python train.py --n_layer=16 --d_model=448 --d_expert=256 --activation="reglu" --router_score="sigmoid" --normalize_top_k=false --routed_scale=1.41 --balance_bias=true --lr_router=0.000282 --norm_eps=1e-06 --beta2=0.95 --steps=9505
Below are experts of layer 9 (counted from 0) of a mixture-of-experts language model. Rows are named router (the router's row for the expert) and show model dimensions 64-127. Each number is 500 + 50 x the weight over its row's rms, rounded and kept within 0 to 999. Numbers have three digits each.
Before each expert's rows: "mostly gets" lists some tokens that are sent to it at least half of the time. This comes from a sample of Wikipedia text that the model never trained on.

# expert 15
mostly gets: "19", "20", "18", "17", "29", "32"
router:475538452504539550484467551531515431500476541367593499401383534514459450409480518508586545558432461510487567440572487502516493556559522499440516535513499580565543507556430450458481462597404609

# expert 3
mostly gets: " the", " (\"", " (", "the", " The", "The"
router:452591473486517530488447471628529465543494597424548454447426488545447464403581496518541574467444459519482471488529484468527523529574501536448451552568475572513482538529539478512455435583474525

# expert 17
mostly gets: "ić", "í", "š", " Kh", "ș", "aj"
router:481463522555551466497484568561560414501506607566556481468404526526483525413614536527544630454489505536510562495498368460537474513527563487498448517530515569555462460534370460480458438544480518

# expert 18
mostly gets: " —;", "″W", " MPC", " –;", "″E", "ophora"
router:581476524485524604555473541454504482449562496370509439415496532561493453409541601557553546488428534443407585476594403422555429476536536487471441548492520514441469510545470466489428380519409518

# expert 8
mostly gets: " and", " or", " addition", " way", " fact", " site"
router:490553500518470567538418491587479442471515536359547480454442538535435502417559594521486542512436538502485588485536445490522523476573445481478414514526472535536424498567458515530466488535476579

# expert 5
mostly gets: " |\n", "|---|---|---|---|\n", "|---|---|---|\n", ";\n", ");\n", "|---|---|---|---|---|---|\n"
router:409539505515519505529519539590519432501517504470508479396447563565439421411528535487516576513397452449498527526543444462550463514489533501455474519495536593547482474473508506457471476578540571

# expert 4
mostly gets: "″W", "″E", " =\n\n", ";\n\n", ".\n\n", "=="
router:437597439496567562516505559496564454508575522430491456419418534528502517489555557588492573532389581450522572528582525483492444461587611562475480489549542504490407490472494483450512489593494464

# expert 0
mostly gets: "ut", "ig", "ag", "od", "ap", "iv"
router:452540500509557505578424489569548495549492548478522446439418510506490489405569561558541490497474552513404505451514375486538460534599544516491492524509522526558453484516472460509595501518488594

# expert 11
mostly gets: " Website", " Coordinates", " Synonyms", " Phylum", "):", " Clade"
router:423555531441577527560501514555496537501532495451545467430455510586423429469478598532540574496381558437466624484590446428537498575568560456447444573463509538558525483533501483449500508470454543

# expert 16
mostly gets: "==", "===", "====", "Personal", "See", " List"
router:388571439530466494546465553508471533445544623392517414441469429579445477422503535482567541492475536491500612451602455423542461520500563508483474493518540489545493480563501441483476463519482592

# expert 7
mostly gets: " which", " could", " be", " can", " would", " often"
router:410562527524568544496502496560510472476555535465495532475506494560423460444514529502512597454490477504438619533573376448540512440529533526493442569538463500527530543576502483458448501543426562

# expert 14
mostly gets: " film", " information", " music", " history", " album", " writer"
router:454617516510523528555525607492445511538524544463570475457476504555473367481451539471539663522487546498440618489593452456485447554449574521456483468508513533497474502506491508483452478455467603

# expert 1
mostly gets: ".\n\n", ").\n\n", ".\"", ".\"\n\n", "\".", ".\n"
router:438498446549489548479518489507504437635546628428547477429476479524503451435538541497558588518346586480485569542603422489564499477494561541443518487495493594549479468520509524472447525503498584

# expert 13
mostly gets: " father", " daughter", " Republican", " wife", " woman", " brother"
router:546501482517533567535480479574510443575551588504582458311434561584401499383544520528577576483440518465413604450537438405513525493508552467459442584490560667512479551550477568431507463574454581

# expert 19
mostly gets: "{", " (−", "^{", " =", "%;", "^{("
router:527569452488568494497534506525422479533592494468547493401486531487499403389511559525516531496446506454485611517587397475498450570516603443424456497486500484507490520589526487438437478504478555

# expert 9
mostly gets: " ", "–", " $", "_", "_{", " £"
router:474554488500518592504533521604531462484500544409566448363487498496500458410556587530496590445420503477464538473591459417605536504542478512500518479502528494599462514585553483462479416462404551

# expert 12
mostly gets: " Army", " Arts", " Air", " School", " Museum", " Navy"
router:489582452565535575496470482500468519526498481428589440411399498555439419410560525498506622516480520432475546451501432504509480516538556555496564477479448510485521461545504463441495432511429593

# expert 2
mostly gets: " some", " one", " million", " many", " several", " each"
router:510516516595618514528530593541527476512510536415497493493395524502409395448539547555570512493400505534403568455559455409519515469454553535457511508541476580513450486589471580522444468530448591

# expert 6
mostly gets: " during", " won", " released", " played", " born", " returned"
router:453524456542547553550503559503573449517497529482599517432440459543430452465522470512551592496430532441497572423558453442477538463561548446489461417484475560537546547491457524437474479587435533

# expert 10
mostly gets: " Love", " My", " You", " Dead", " Live", " Your"
router:452538514526529535479545487535518462520494534435602431418439432528464489416474590528534608531330568614410571483523392508553553493495590520468370589580506658547465496550485512516509415536520522